{
  "n_layer": 13,
  "n_experts": 48,
  "d_expert": 112,
  "d_shared_expert": 0,
  "activation": "squared_reglu",
  "normalize_top_k": true,
  "balance_loss": 0.00249,
  "vocab_size": 2164,
  "norm_eps": 1e-06,
  "optimizer": "muon_variant",
  "beta1": 0.95,
  "batch_tokens": [32768, 65536],
  "seq_len": 1024,
  "dataset": "wikipedia_en"
}
Below are experts of layer 3 (counted from 0) of a mixture-of-experts language model. Rows are named router (the router's row for the expert), down (a neuron's output weights, with its number) and show model dimensions 160-199. Each number is 500 + 50 x the weight over its row's rms, rounded and kept within 0 to 999. Numbers have three digits each.
Before each expert's rows: "comes before" lists some tokens at least twice as common just after its tokens as in all text. This comes from a sample of Wikipedia text that the model never trained on. Tokens count by the router's weight.

# expert 31
comes before: ",", " of", "s", "ing", "ed", " and"
router:495366556537528507453435566469491472547446444455512533489419487546519504556513510440541464375534514505465521536519459494
down0:522361536432406540446500422461557533564502462479498468506464527443455464492480508481519522514512483524423485495475519402
down1:427464490516502485452378512562548500449474476566492466480471410428495573463412556526468597583484477441387515482433435465
down2:483505520495574533481562469512509511474448530536500488492527418542522525556515493509429469453502485455529523544452548543
down3:517617544522472504443506477544568535510486490484517389521525492441525517484481501489538502495538540525486567509491529480
down4:434545507544637534509508442489533558505456513457483516419580465456536427495425603459569541549517543466476482500468480524
down5:467542483511543514588528526470625431501503467450554439478403546552447618454521462461579523535544445488540570437492499621
down6:540471536506576446480515475531567551469512523464570383504572466502468608441517521565491526499474484532599549484485477593
down7:527532534449507572449532524504536458470485524590547479412423418414536431507450516438537515514536474533524477459563483522
down8:451511367587557496588431523422463568474436420508537472543554508519504502481483554390583566525491500486545488540517471528
down9:462479496492508570480537538368497529433432447543458485553564515454499490613513413502504471463534529585540562380448444495
down10:559506393478503515550544480593507610382460623567491504486516506368469466480503505581499482516504571434463471488574483542
down11:513371587485546510502498410526473537504524468523462417421496582578472515466503488434543489487536545487556472386521487501
down12:490494507421564450470533477561534422479462571555492584520494559529477506558483495453513605526470534432510498619540475531
down13:426511503412464491503598567528564503566577443442507459498528561541475542464458484508524532443441575498517509538493449444
down14:581522456496531535561460468468542512498471496443566548464441497588516452589564513559474458520457416504488491425368561526
down15:522440577521518530475562525553490528459562472503422496570461448414513430515600455447510581567436503494492575528492506524
down16:503544506460418455369488547414477469432546440540461457440513511450483500553503530414481460515560421493542523489505521495
down17:495457500484517507519515467458466522615489492606599548483566431441548563518430512541413534503540469518499449634485431539
down18:440475440441519514516491425583477503579501473501540440552479457413472591610554508477486453601521542518481520444534485525
down19:508583577548500490458529527446455529471479488443451511525534444450395478424507480417392506524558522493504490420407410482
down20:534563510503528552516625554508486560438593573521544531517414526472503446494562484571435435528635424495534491553432559502
down21:498526586491533526483489506570473422521452469540444548458476540422579491457398608418622473498523481441486495542461522524
down22:485466405389423556540458487526533480496511529463453546445499506535451478547507477467493537453519521467512526529535566496
down23:395622510497488500546527512471568561524525465378594425458488579439529452532550476539415544512508467448497482505516427492
down24:518440518509565503473493500402463554498513553547526539541507554465490534542526556518590477561438466584582544432470485552
down25:503494608478421476543615488524493500563547544533476414493439506524549522498476431449504459469502390471471438538555521493
down26:528540427448559456504433533549414545520472512462431559564539591499530433478473580382530592528481444474493454528529565495
down27:457510551455496587441448439431419557527535453483490491460486437525512396481524510599470496579537514522515516423510416485
down28:520529518515537492556542531573563489496540510505595490390513420534396529467495560504505501402530528412413562484551451479
down29:550531556480526535569558451505530492594424430496526539478536578524572520505524444574531487411492532523501553410569521536
down30:512502570470539455510522416476494491494521528459511521490570456444486480502492449463574507524505536581572531517401427465
down31:510500491462625504513460508475572475575482497522504407492517507521504456508517504494438496510528585517374516535427419499
down32:450516528488512515413511606407487437490513525523513516443494495426424501484528476518545501511409578434521413528503477393
down33:504535523482472491469514459498429556463448627515474489506442450499562465557534435571411484414511530481511456536462484540
down34:461467485494559589551453465523576566458437439476432480573445573431443474568476518535479435455437565521423547525519602514
down35:478515547558448462434594431522382538491473649477480490510473506595488508526546559474500531408448473573517564496465543464
down36:473469557465514470527375492440543530477517461442525561485415518427554591502474531470554491509493539476530505563590558575
down37:582524563430437539403408472477431518425554485460565556456423518485646510447523560463475508453490549469470427517524512426
down38:408438424546471537474537467534486562426521465520494494407503420470476539534540509482448568499521565521540551433454483568
down39:488444480437443468538589442455509465527420579464536527534484537550521528392432422572456515481497513383490535484442522479
down40:478496510487496515433577500461560500497523477459524511563606442471552527512526632488387485453538504557573602483469497438
down41:432561465469510487468530461568508525546504459531455451553529448595542593555509469495377459511419577471413573484557469544
down42:505504481423476563484558637543453534545506455474544536472444538494535466515467531463511457578527482468497429532554459401
down43:447568472533528310456557403476481503516546462446475481479568570509431473483610517567482444517541453411454556525430523488
down44:500590538521461487484557484488457501441524537473541580481495463529622405488568473437513516384444415491453469562588424496
down45:504495569496495594476569535499453701527458519453542534548412547524497524497522546515538477446541555542414519473407544557
down46:478521601557471475485473518526538392568577459539498518431451393486509410514452415472547479521478529560484564491476479504
down47:482548484512580462449427451418497464391501461566454538470479345595531572538473501494456528502479479474514454530573433592
down48:510525530510539386507445555556476502439488434414497433531500490502540526429502609453535500499512434460509388554534496510
down49:568462501523494509503440591534511540480502519491511445444467459491476486585447485477467521406458483483536487447554435507
down50:490523562451420497503444473498515493572478540525515574438377476465419498462533504433458550431511466481540540462449475499
down51:512553474500469450494441490409681518535490565546508632540525534468564561580494590480457501491510469410478421584491526483
down52:572358476594509436536513470478547482525459515497527448517481432602426436515535451518548543445465614502491489456460444422
down53:427498467498397372536461550474475437558484403483604506446473463520411464465611533442499538558492522461466522524447489497
down54:469479403456453530468479529639504488395446529545488565487490492438469401492523494526510599489415493585483527468461537452
down55:492532482581430510487458468549571559433465510528559578429427486548580527560452407506503476468539619511445461540482516392
down56:604448516523430525493431497538499479544427566502491575580501472558416573482482485543512531377464533450550512572481502511
down57:514579585467414525567538586461396596588592462465475410545499489465480528563408482434545466454488524487506519415437523414
down58:441502455548492540522510496502541619516501537499481492484555461586466428517518478519492485493563462535412548394559531502
down59:514484502591438475475536456451515481564452444506420525505436492393466519543459544435533432578502506516471606477521567502
down60:515593517514555511513454521513443586471512490484484469487483453463421540526556476464455569518470517513563373535463426350
down61:545590506450403512422530487517527477446521518441515473446504560480477534512474440515490444525463602403463549489497500445
down62:538439466537590575518511547613603426538487562505471450546601384530482546558530550524485505530443528467547547547518543502
down63:560492456541507475572438465457582450467438482486513546530603504507599449549503515503472494502429560529507524488519448470
down64:551440494577516610498494591470540598498543561452503479545480477544521498437525466489506549599461464542576412487547460479
down65:561506380543572400548448464503537475536571536505620529518420571457422542565506502483489484588533474523478510430584560426
down66:482437408556493442493464449467459473467476428501461536448471551524633487461479614441420490414416541477559490479510508529
down67:507540559487562539490403487495484470532421469489570482539461486485499547463502450558496481482512560519552553561540516525
down68:556555514564511471446461435515526562520452502412483588481487469462520557449521405438395546554591605477382523441498480457
down69:419575435509524487488541445469455496498501522515457401516548477481495443501495506501497461545518561532496438449486441473
down70:508418475456445557564482532482551608509458458491599507539496402552514437527565481427507572552471451489557554495499444507
down71:579512525459650517542533516586511436539539573534561449500481485523516367492496446533431514501519523601427521506477484526
down72:524524521514399485518558505395530521530654538510514389492553504563586541482539496548473540505566458500498436442552454406
down73:506446578515559458472442509477568497454431564529522414498451549548473540435506461480462552539500376457363439444481533537
down74:549576483497476407448452449389438501520481501446547589486486451529509524537546494444546531448483494552459522383553484523
down75:497460543514413482441315479523540504664580438552473440454511540556534558484454557411576374462463607442559479472490483445
down76:499472536502537531525473485534525568461541572480516467410546578517500525520459500445426483479499460580498576548531488529
down77:542493534526496455536487510558451504430533487534623448481539449546395528624455540527513610501493502555581519433521439556
down78:516499512491547437582527551538504606487579491487505533495496571553437445388503533508465434485513550512427535416490583625
down79:515465509573375547532362527463592474461524547551528451527557469436489513501589508532487430514450477482454501583543541552
down80:538520478457485512486542457461552536398512516521467538474389508467627552532449482450357502544555512534434500515503478533
down81:447556543407603611500438442539553535503497547460415471420561568451483629529462519516423442566520442505538457429512491534
down82:487501553469489506473444534400616451574524444610425540469472491502552476499427443446476473582471444444535508512455533473
down83:523616497487418415519565511565400545489448604417471475462515500474526508418603489415523534552405435449604616479534436484
down84:497554578455537580491445444511479445543558549517464390559411478523493516459474470500519483512417561511432517510485607454
down85:466499597587505497515502493474564402570514551482499356437551438490468593350512491537465498487546483516540583513562453429
down86:479429490454483489460520399446437484505488469458531524409382555504477522417489514525503528458584480470458450506532545443
down87:453481509528400525560473463489447497504524473519603534468505521450494545512486510542593557426562518471505397437531502573
down88:534426584509546506515548532508557495554456442446540447452567500522572528467391473534417470467514496555417505455462497577
down89:532403576505521529562552522561341436470485436472526549546503537458475526492490476514526473542483501537508538566513557500
down90:452466512450581455428307531487543620469545556503553400500474531504445488535530468552542568439597506468556429443419551525
down91:519489641480462505530449480516464516464491547504420499530487536408518477514459580469572520520534501513577468551494375526
down92:482568467521633505455548560532548522556477522498578529472446452571474436460506587503460513559539521385532448541514424458
down93:417451397427545524490500415495488516581527538405533550519469500432533461453479579408475483446485469468523490483510403486
down94:530571487466482548522471478507469485477549440609549576506503482527514495536468381530499500467467498479442571430559534531
down95:507500543605450486495443465534446513548477478501572447507392485518566496473449431427445574514501482444505456501532505457
down96:447490516559528498442433516462459493568499552509525534510584503469488509483455566546392504459502541498475424478465544544
down97:425435507510482537445485476495413480522596491508504432539460519628472564535444487533529452534492519498503476468464444516
down98:477579476502511502440525412462479393534409481469537442509532523509464488489536444519467514502551457506486510538473515514
down99:510526546560530540540490573517460506459491497509496527521448524470499511535416548450484431449415519496530584457451511437

# expert 11
comes before: "0", ";", " |\n", ".", "3", "4"
router:497369489570572500551465622473498502551518496459509504533426468521509547548464516526562479429480546550465503475540426479
down0:456576577504578443528480477546418547488429482577455453485452508434506524556521535430518517532406489527485491458480507541
down1:399629582512507524555382459556405456614463510438449508491449475500500462469464467459563460598486503519516472478394511526
down2:425514531534532455524544434517542521481584553539510527577476424557490500470495594541510481566530533550514470476424542507
down3:556542506537503448462564462519499555466444503487487528476518511506451421533616421504561514549561422518475552441398619490
down4:504553525364546503371443449474508436459525512502478557549467467481511434529472492488401503479520481440573533502465593490
down5:539495507498440454473351503535458451557465515526484450497541506510518381568484503431534505534521487503465425551480491457
down6:494485573502474549528570451515451513463550477475504539460525523469531474502488537457435431515609521487557495561510496420
down7:548561526541521560540466489465530491522533506452488507524553582421552536498560449498487523494482514486494476467566396559
down8:460531453510461493510477502573455539504456426424494451499497538420423497545528415614593514477449471533492515496459439574
down9:534419513521561502422435387521460528512454425529561466530516471507536495497511560520504563527444448401507498462512498516
down10:495456469545467535473424424443531576464468509466451536382511459476529427611566459504444510480564467459541486489462556549
down11:460516452497436435572517565506573502556514504471493448528511567461441485423447567511534479428464520525432527568558517414
down12:577511498468470480504532441504500503496416504508512414529401433488594520459504446564443504461500480499488460537529472539
down13:568568556525572606487452535467499563558482593495417325376511576512423492436525514526474546566596471533468444451575397504
down14:468555576491472575516500560529495470492612467518431490599515505484453598412487517420647577445509558542582589404594498440
down15:489500387419508377496432613498523434479482487529537557473519439516492532503417487444545384541505520551537400525476401483
down16:544484546473547495546512556531540496449538530463554454539502485519453553563400547479599500514498474534564502443497532552
down17:486423477487616409568492497586536552469490526475543497585514571507508462512533491548590550418496527481521581514474489530
down18:501492495515422594529561569478479510407499391460391471452498493458408526422392532568398469559546500510421427525566450529
down19:509545487471431436464469515555516555438517547467508478438499506467573429465507478538484519558507461489398471500572515469
down20:449490540560553487522504477459451589443476526501527509490550608461588492531626526558491513580489534455498504530480455457
down21:497495603403499582524481477476494441465528441530469410486579477539437499467449488576503508586534510562543472525470567534
down22:458435585528450461459429574504556517606458595494459385470476470498499471498498458504526532531526511434480525516502490502
down23:541418553463539549546580423508438558592572448564564529415486486430498520523468487493452551508444485420512482504515506523
down24:444518529472513647490533574527545552478494492442461500532513456486490506524470480508460431473414496515579445451447453490
down25:512486468441465367504513471502498476416463505501493448468513413414398565440402441580414505439524503500455430572521498466
down26:542500544485528529504443413487487541576482489508511515527439403445527439533580529434467469524438511498417440498529566517
down27:377489451445480439472418445473476506567634466523489482399475510477538542503485446550595435479577509483438538501442436474
down28:526501598545449455525488513526509487428537511515579526440539462544456486502455612510405508513521472516536423420527508475
down29:447497527600682533528632589556463492503564502447497534531466517501427454549468471502462546507479541464541471470483556445
down30:445521538502437539428549540411503412551424509486476610423460523563421447550491418456616410489517480539517459489562461489
down31:492471455543478444505501574576438452545523469527466575544458491532426491433542571510570529548510509484469489462591411472
down32:546496532555552514542491547564566525542514528522502530580481503384575461470405460515471491494609514527451425421479475539
down33:503517577400475571515494478533498550522498560525520616447441449477489512560486500523487478499494422469538499465455550527
down34:557465547445505509581556542421458570421510581462418500486530433488484484447475497534498441510501491546569440537448450660
down35:497537591468507485389502491547530471391512467607495552452387550583413474533475501439442581513473522422548441542452506541
down36:535516445568613568420541527578564545503531523481563511467454512501472519450544539495566477424566500506529493418521511556
down37:592548524453511472491515428451441468452488521512551523572461518453553435508465462501562464537362546446502507647502453455
down38:467489417563509521461465572512426396464470528482483540544530489499573473633549437559494478451420393525490488478555415450
down39:514489526606521512444505591574508499557413487364565519462509507431479378388497452484534562621492464539509447610540421508
down40:534531509502540412470483543528454498570542460498541588527561488495538532573497467445528561555404426464534453470502447515
down41:549485486481575557421456473527457548575548471480536477539553527429416398517474502460422496531563520632500462443539501565
down42:525550501490525377532503579454559593519462507520511539439510490483472513485512623493437480432552502467473510532408468524
down43:431492466470503601533490536523545459488491516446531523435489472545422526445586424476504564488473526562430542476529486437
down44:508476464463471516550531513534427482499607480506469459547487500438484531462572515438479513559492414497549558435521559512
down45:468498508446521526556546461529444421610433485482472509527464528481503503536498474447507553538406529516481547560522525470
down46:520490421488558499584575480532448556474467517413541435473487493566481549529530430517421481555500542532512459503578501464
down47:447446478482476464508472463466438563490559467442534524495512552458439425544467492530533465494452413458526593537376521481
down48:566440536473497551508492496583489598561496446479524488563481508491491433536582524543497481481540459553529463477535560505
down49:530504490409598534580479491478464486433447545495572519473461470555500499465511484567457563516582519509444484522508490566
down50:502623526476459519574517455465495606560504524442488479557493450428458439536498564591490441490501547542418400496562554530
down51:459538479496497563428582495455518519453545473467515536425462527474544437454560529536515466628550433457523410614507563487
down52:487541492443544366517555568487529520531523551449536526556466398453518526467465534562504444435583440602402535466398462513
down53:501425514492472483475423561497515512465517368405511476481491608527537554511420467499496494536331499522672478555548535506
down54:540491466475525517483512466540611601375551484467473412495556490592528604545540494493405538468478463538579501557451554545
down55:570589408459510498471520528418534424513463521459502479553460514574471533440458536524497457554483503438483586482458434435
down56:489498465518511576675517546489559494449493430552515541495466564481442494531434444459499411447578384439494566472484438612
down57:511563478479477604551507516493471483429527574565585543389471447474458535532595478552444485464509541461530480424508412482
down58:466533572550501525498487471559522438436505468507532490364438469537453419557475503554446480507488431545518427463509516570
down59:513427500463468498491428479416497505496468456530434465443478505444542418490464547532559512471569512483414521614429544429
down60:483474551394546467473589480492442481513544441511452481509506513577503498465538528460508478477423567508453479521483567478
down61:529505383546499538520577516402527526454550494454518450591474476532536477520458527504496477512468491566460534503517551523
down62:508465415530440432436516426500498426449464503451506491396473482501480449627485455449521540556490467472459532510516453386
down63:482432508472504494525453433531409495581439510523557483559518522468537498434472533434503429648419426554520452503580516497
down64:540540469509556467464499544472485495516436547490413386476506485535443510462499510392496553602464560521517559498542514537
down65:497521553485531520440608418585526512478413426497567522521549493404501430439436392497470489493425527473477544543586405454
down66:462582523452583589409501396461521560503475364487509456501522553545538516501508650467577582448487489392471555468445582376
down67:417443539484517467479486588446539545558477544562482508415597516497485536493491597510481458478544523473496484516474441492
down68:507458576570425483541533568585528509385501539447482484427457473464391459532541481466534519479521573503503534463502552467
down69:394557491526526450453510475481504449477426515443411427469505429532443593465458508425432490460597483435496504626520607474
down70:523475415525541590504460544560521436482522381434430470412568477495548410500450516438430578450481451456581493549532545494
down71:494531569466579442502529577540478532542520460501549461505600485489494477474482444593523431355444524517475510499540514485
down72:503584456398523550528452587508499594484461460613564507538590537419535540455526585385638465488564494478518516510469439550
down73:457471483504505553471572479549503560386437511466504581446520515474479487493553464468469582478534575396540488479496419501
down74:507510513533433533489626513504502519511657528463458499509481485534526512545441523527486395445559512453603560479538483498
down75:515583487433527649421595533454541533482456468536595471421483391524520552435535503500526482528548523510463573501420591477
down76:509523521467473550462480474498562473465601480475368568524433524511471550428471405502517450471517583460504500464425574487
down77:470431457492476545513559492507453584586524460511530509493524516616489502434519552484508495520541449528513454542480489425
down78:516560534545400549457495474412542575470541363519401555519506484438477451407540503517579574531468464476521489458478538463
down79:559571479459465564499419506433476530463466497417517494435405466505455520496497486538462453558474502533496532516441491591
down80:483492523487496533548510505440547542522498406503522506508544477388463518464532524527516567515449557564495511501497456471
down81:525506454403441460500528494505573462528476476505434480444492503475533463510424456570479528545534504595598499518522427493
down82:490557559477460511453570446425480495465523409501548615550463528511468479630464602472483469555532435529496467478432510508
down83:472517492455483510411476345518538504618454502433527550445473489553467465587585499461519514478468471463500470444423504468
down84:561512514462464511528467549522509521535585582477464422445543453511596531466492566495553508510506556535554520504425438510
down85:506543536526529495468573504495516488538433483423608505527484544481549530478449519531565507451501525572507510554460543498
down86:544482441459543470499411457543472518528583526565545473448528499439574542520513425441557566458462413549423511552399478466
down87:540455507597504482484531557469472455428540568450475478557445466475473578481453501431534635516558464512493431430460559467
down88:485487463444540579511490551486523547460538574513495451468460581469527491531512472491519479571495452506606507417445534544
down89:450423510453539503466486487508507499390478456526472547461431539436430497504488571513484457567397478419482439496520473457
down90:522532477516589548443520498515467550464482503400501481429422503515502568394501472521503492470528489517557527459459462600
down91:535495432517547571507505442427508605548491511627466456502475519518499475459519497437540423451547641462423455483476612466
down92:543468536461510479390529451516501539535499538455500506519588460422440525542492557582537599540491516510432542483568530610
down93:488505453448515429472443592462409448430495424551471479524474568531562548509496518498471526454443470524524547531460543569
down94:590532476537585453447531475500504478534467510466371544558500593539533497422559485559523522526452441541511499542521454457
down95:565435460447552508439396468447478443592532548482479467425428463539437407514418514516402511574481468512540425419464547493
down96:544526533465519548499450472462486388476498559474516481584555399569522509458502393496531571493475517455497507468501496534
down97:486534496493459470507460552482498459562444483460519511457533585476476487500409509485459444504488456484484503459597383504
down98:577497518509503519523571420496582550530549497427527594533471467499487494473462499494474619414445558523482574450477469523
down99:507477453403488503479494457534458491477491490480530486537568555435416567510554516517403572464540537506534501517540420450

# expert 2
comes before: ",", " of", ".", " (", ".\n\n", " in"
router:493368454490493511544521589452497519577518504472519529489362461523462565539503500472519444404495538536509505537430449555
down0:453487459496585442529540508444488503516461484495471487480497520557508540438547441512612391445541469480465478571496497520
down1:417502535525524558563472523453537510536549439585489477476467461469467520552528503505632526464475435488559431577552538585
down2:411441596472516441533537587439474515510493521513506557504468503502488481514557501548496481560534487589556513520488543620
down3:501491380495519503493503506551434430480538519474550521479437503482501462497531461551445432598494526536443466568502579601
down4:442516506493470451505459561531687495532507461550475371578487578473452554388456401545534463476523441460441579544510399590
down5:529444554538562438512534457508480535459433477514499452484410471572525446540515425485557565405452437412545532580486531498
down6:548473549512502503558635506504484407606510387520499462465474491517487564541488444530473524498550527499473522538515492474
down7:561548448522479404560505474496602562618508527491550564414422533531518426506387433385529553577525522482459459475547372462
down8:540457466550520512465497467476440497451516518528401596514487448526584611475460538442480454542483498444539487437599549472
down9:509444480531526533556548582465529468446492474483491479553485439508555513497489514516502509515472603532510421574563437450
down10:480510571424549390499526444457355417559420509459575487453419575549430484381482484469495447514531539474492490560470459436
down11:433494478515416455502573577545489458555582511620610511579491398589431443417509508415489435518498481548551496471481532496
down12:461459563505453416418541550575444477543507471480536483537487471515468436540571448448529508558458512417516542492546493552
down13:513482440433468450482488446431521491442464454489486470533562421419403536415455520437484482537478493508493499505426503497
down14:482505475495534502417380537428498449439496588507491394525471584482612410426484424519501513613515492538489472599488561475
down15:468503431460545529490583627506550574478488532470460549521462491494498444492440474490465444460573479546551496477479524527
down16:588564510452518533445533566553565437484520507468446519500460578523493466498492485481491441500457529426595603541563458471
down17:514510572429485398521500565503396462545460526532525606412461429571555411443469484483575508467461400499513576531530544553
down18:442583467464437501512524473467462442435445549483499499440552536586517521481527538575483556531530499492512568498498488591
down19:479575544454575476538533577450555448529533529564437534398414564549472529520472573546467515468521502477535557497443539562
down20:467445515485466505518499414449452417483494481471487457487425552462440548498520504485505411475573396478581535499506523497
down21:525411475498444506466458553460529389495512431460500495524467448453580557581469502504506486457533485482481524510552493623
down22:586500456470469494540415477555514526497533487495545537484512505494596590441534605423398465458422492514638541472440469545
down23:513518507464503554502426491491496588535501447540513522504423398515525547472450528505507585437502502499504524535424497531
down24:436523585470435473588552569512420435464472607542532461507485563378447448471521542518476581502484569458499519511467522417
down25:508439511535514428512367532554581503554508463556470473521496516394535491545387452535601570492482514605494543333415498519
down26:489498557465443527487455431633487476499491529581555604493552462483515568523485499479569483545458524506514461501459516434
down27:549495539532503467542432628527546477499536539516564615440420535541479517426510456427466434498510552507528615474498590469
down28:561510507454473512440538400455465566469532437509464472436435479572482468484483533434441519500516462496546531401546528447
down29:412480445530500494561478376600516426551480435435589513544548444439502470505467529499500501523417523522401524485535496534
down30:440444551485463459483416579532528574561511547579518448443509520570449540561473547503568511469514459446451448550484495472
down31:492569509598504393440516525492480576488457511513449455549467477538489429586520432446541421436526557488468437593458484473
down32:541516531538423562457565536438504414507455520518481456496487437570467582458466515490511496496529575541451515404481567571
down33:624528499492458502548475494509495555473461499430522483464505440486536526509430470416532522557463467577475485498469372448
down34:514477461535490551544540466450460482610421490523480485512489435410440532524499480460458476464521521553470584495523548496
down35:531469509476520494544537453471492523482473617477500491390504517531503461488426497523511516435520477587498452507566623573
down36:524459469506442557438460580430511505563515561555580528617437471468484451620550532481525497504483638520535504515556514533
down37:597516439447497453553540501496581448508442568498505510445465538607434481577486464473475482476533514445465468460470464522
down38:534436472565457481438536540470508487458522441387546484492511438548607564492548505532498512492601502555633483474597509479
down39:513469568482508499444538506419541483530504543470529433492492521526414508473535433546496544443464583566600557552525506453
down40:435551481526476458496564501469484514621408466420512491507653528473488465527442503542586575508471503443510606538507539478
down41:507443524579515470572529509444445548550537445549535440506514423526523523448540441496513448566489489473552462549539484478
down42:476457530494473420517435452563536591512438386437516448476516489493449441498525508514461520448537522508513414522513544437
down43:459516451563467464452468421368425467370486447478542544591480578510487515518496475494449536601463508506502569420576521490
down44:583578521520471570452408387609476551521450509453506548474553486524476477476475519487427428519501460448504538457409514473
down45:454530499480598473470514473577468609495474507458471531453458563530562480565459535535492512470450622567521495552547484569
down46:539537565398603469502501430506452486612542549550542443501527531547488489463529408537473455507487527582406622473535446459
down47:513503510455419490592605535513497571607497484525517497520506392543510535477443416491543388469499474470560512414556529425
down48:449543488567499431490525492442432483576527599529500433453473428414442513550515508479516551573580502492625450514544470547
down49:535428468451560457532608510602517553421505476451636501511451537468489327464458484501461534406535496486422553492530562569
down50:464517559469513535489536439488531484456509503533458495555483456455543504509454378486570498462466470411490551514552472500
down51:464512483491529564563473408469481545532491423453468524433427348577473575571492457517529510565509550510440521433507431447
down52:482449502426589527453448419548538456550515505443519578440486407538571496418518514569473607495516521524525554476453465597
down53:454528568506546617484462515451502523527476445497454376570519576500462475541421538518414472540568506506543570464473489571
down54:530474399606499440532483551516583461446512446523409516483493538459542451465528516514374564520533556412559631478473468528
down55:509574554532479463512500549527424564443484514468494535416505429532471431501446471501539526566495547493557477500487580490
down56:509511538422538496582493450610536478493507587513462463562551436500522459532469490437470505521481609531500493546518472566
down57:609534450423541478492470569500481470488423553524548549443399520459535471496424488463510630527460506508533517519520533497
down58:589463478519477476564530479534584483546458421475464493490486592511519534604483493471525531563507433542514508631590469411
down59:576576462504525444467469518500513415446450479547416470489474529537574494463472464446544481378657432439486484506471556486
down60:513420491490513529532454601536609426471530482502493482479456497501497632492535521436512497450431513431365521552518560495
down61:379515553517452469524540497554437394377544492382508612519523522526609433507442477439519454470462456517542490495408570517
down62:526505512624470458536423591465338603430476507516481523471504578623526535495506556492466415489512589481452499508496530481
down63:511514508569474475556498408574541545464503438451508567491522534473529518545525515581440445459459580509518441404517528533
down64:532491426621474454465488555462635530490513406540522513443539563479631455544529535423510520482506504570485488520514472402
down65:517434434479478433511481521491469481544543443414544555479414528516482496515543520473466556479511540531474466455599543486
down66:427558470608613570558441464463541551475522515432530634440494487593486469546432539490478501582445478510492477569538499473
down67:445483530565455473563459483465505462473486526563428503487491334539490603511517527500392492509570576553426541495505556499
down68:487459453589531469543520348452419496452406537531546539471496473554482421549535521544483451561417476459410511485463610598
down69:564446509516501595527499447490494441482493601529539422530399475487414515537509476485555481513477461543496451488502500456
down70:539454446442573548555548556521530504479429477520549452597466487500539522431491494497565452491491508438530484564567509467
down71:527604573460542438514583375477410534485538452557488447429473529450516511495492457596459493495531422486486434515527546506
down72:433515483566529532532509568596503555593502532526503518466488498488507512513525513518537476470464453480482456473473507508
down73:454494550460460479534500445584505435513452578555511507544509439455464529500448476486505528488466543465454506563492507495
down74:513527565492380464512478401497466548471459586522449515408530473538432529423515525494508565485471601466436567519535495467
down75:438423553504491469459500474493598554526512446481529431468497491459512544559486548590514501468377549605447493448523565493
down76:454535516596489512505505531469510552516541515433476512495572517569553477546511489449473493476535471477435518394511439579
down77:456509551541451517404606478465504499515488481557583452497506511392489511479465494488532505512534453404458499555526517500
down78:495479498540529532546540507536487507485580435488573528528536490507529493484464544469467555524515468616413475530568501508
down79:443508490444529541439493472531453527456577473491483408468512492487496578507494496495497446535546523548418506451605422353
down80:502518529564543450485527602449485545494493438527551502519497433547466477462534533407577497458457514544458538508496516444
down81:407526576455496478485461562489618556478531445561597498473561511543481443572427531418568380505520486442449415513535489527
down82:412563466525477392516520585437449457515398530513539460401506432614521488427461541427575508489516492514449494465498448559
down83:450505484498485534415461522508551545593508449482546535530486432544607546534487420553538436441567437543551451500573499414
down84:496543469520465582468517454420444451531495447527509464464462459498483513463540433551441510542512563464481429508532536540
down85:451521509528450514474546406496506521460555419492580428475545471500473364509465545442577564484505536442453477518511481473
down86:541506498428463522508454518541514390545490409474416442556459430504460536483439559494515484551510483433456562406482497449
down87:490429455512416382445479460566490468457526513465439537573417429558560580542561555437505487481489486571508484541490526534
down88:491450604491539504519521557502512497431502466480515532447570482559599421467498424487582423490486494493469582410478567542
down89:576472368489573545491566465506486550550443514569517519489469431511515503465441589590416532486500532495440603567572522457
down90:458545572434498450541456528407552445478526513458583392473436462542447467448504468554472558422480516465408490457482510489
down91:469542526482518520446513512503490442414412539458469571553495489381504437352421596465554628469486491545505480537416441463
down92:469526454571519459582511561462538464476538454425443591487469502479515457434511614498579464463417581432550534382557473337
down93:505519539538526534465457468500403441483483557518532513519504453451523555492539450523595566449446507374573551547462533496
down94:500481494577506504505469500498604522492551518550406419530446495390444492562552483459489574505469438513493423452534527490
down95:590455455479521552529506554515583469544434563449461444501497453509479559549466487485518478414488455573467532524575531526
down96:499447493480510440557502472548512462492465558546443522506404507483585607521512500545542512535514454494408473420526560443
down97:380499538538541510564505565460536537528519678410460593521369569452456502453525604548456510589575512540490453537519557488
down98:556600514524461530533499484524641463526547410470569441545633483545412598530509562580559536419579414464482435500525449480
down99:588469472463549546545513387438487436475422537510388467449448465431549518500582451573549474481488509471403531503512550557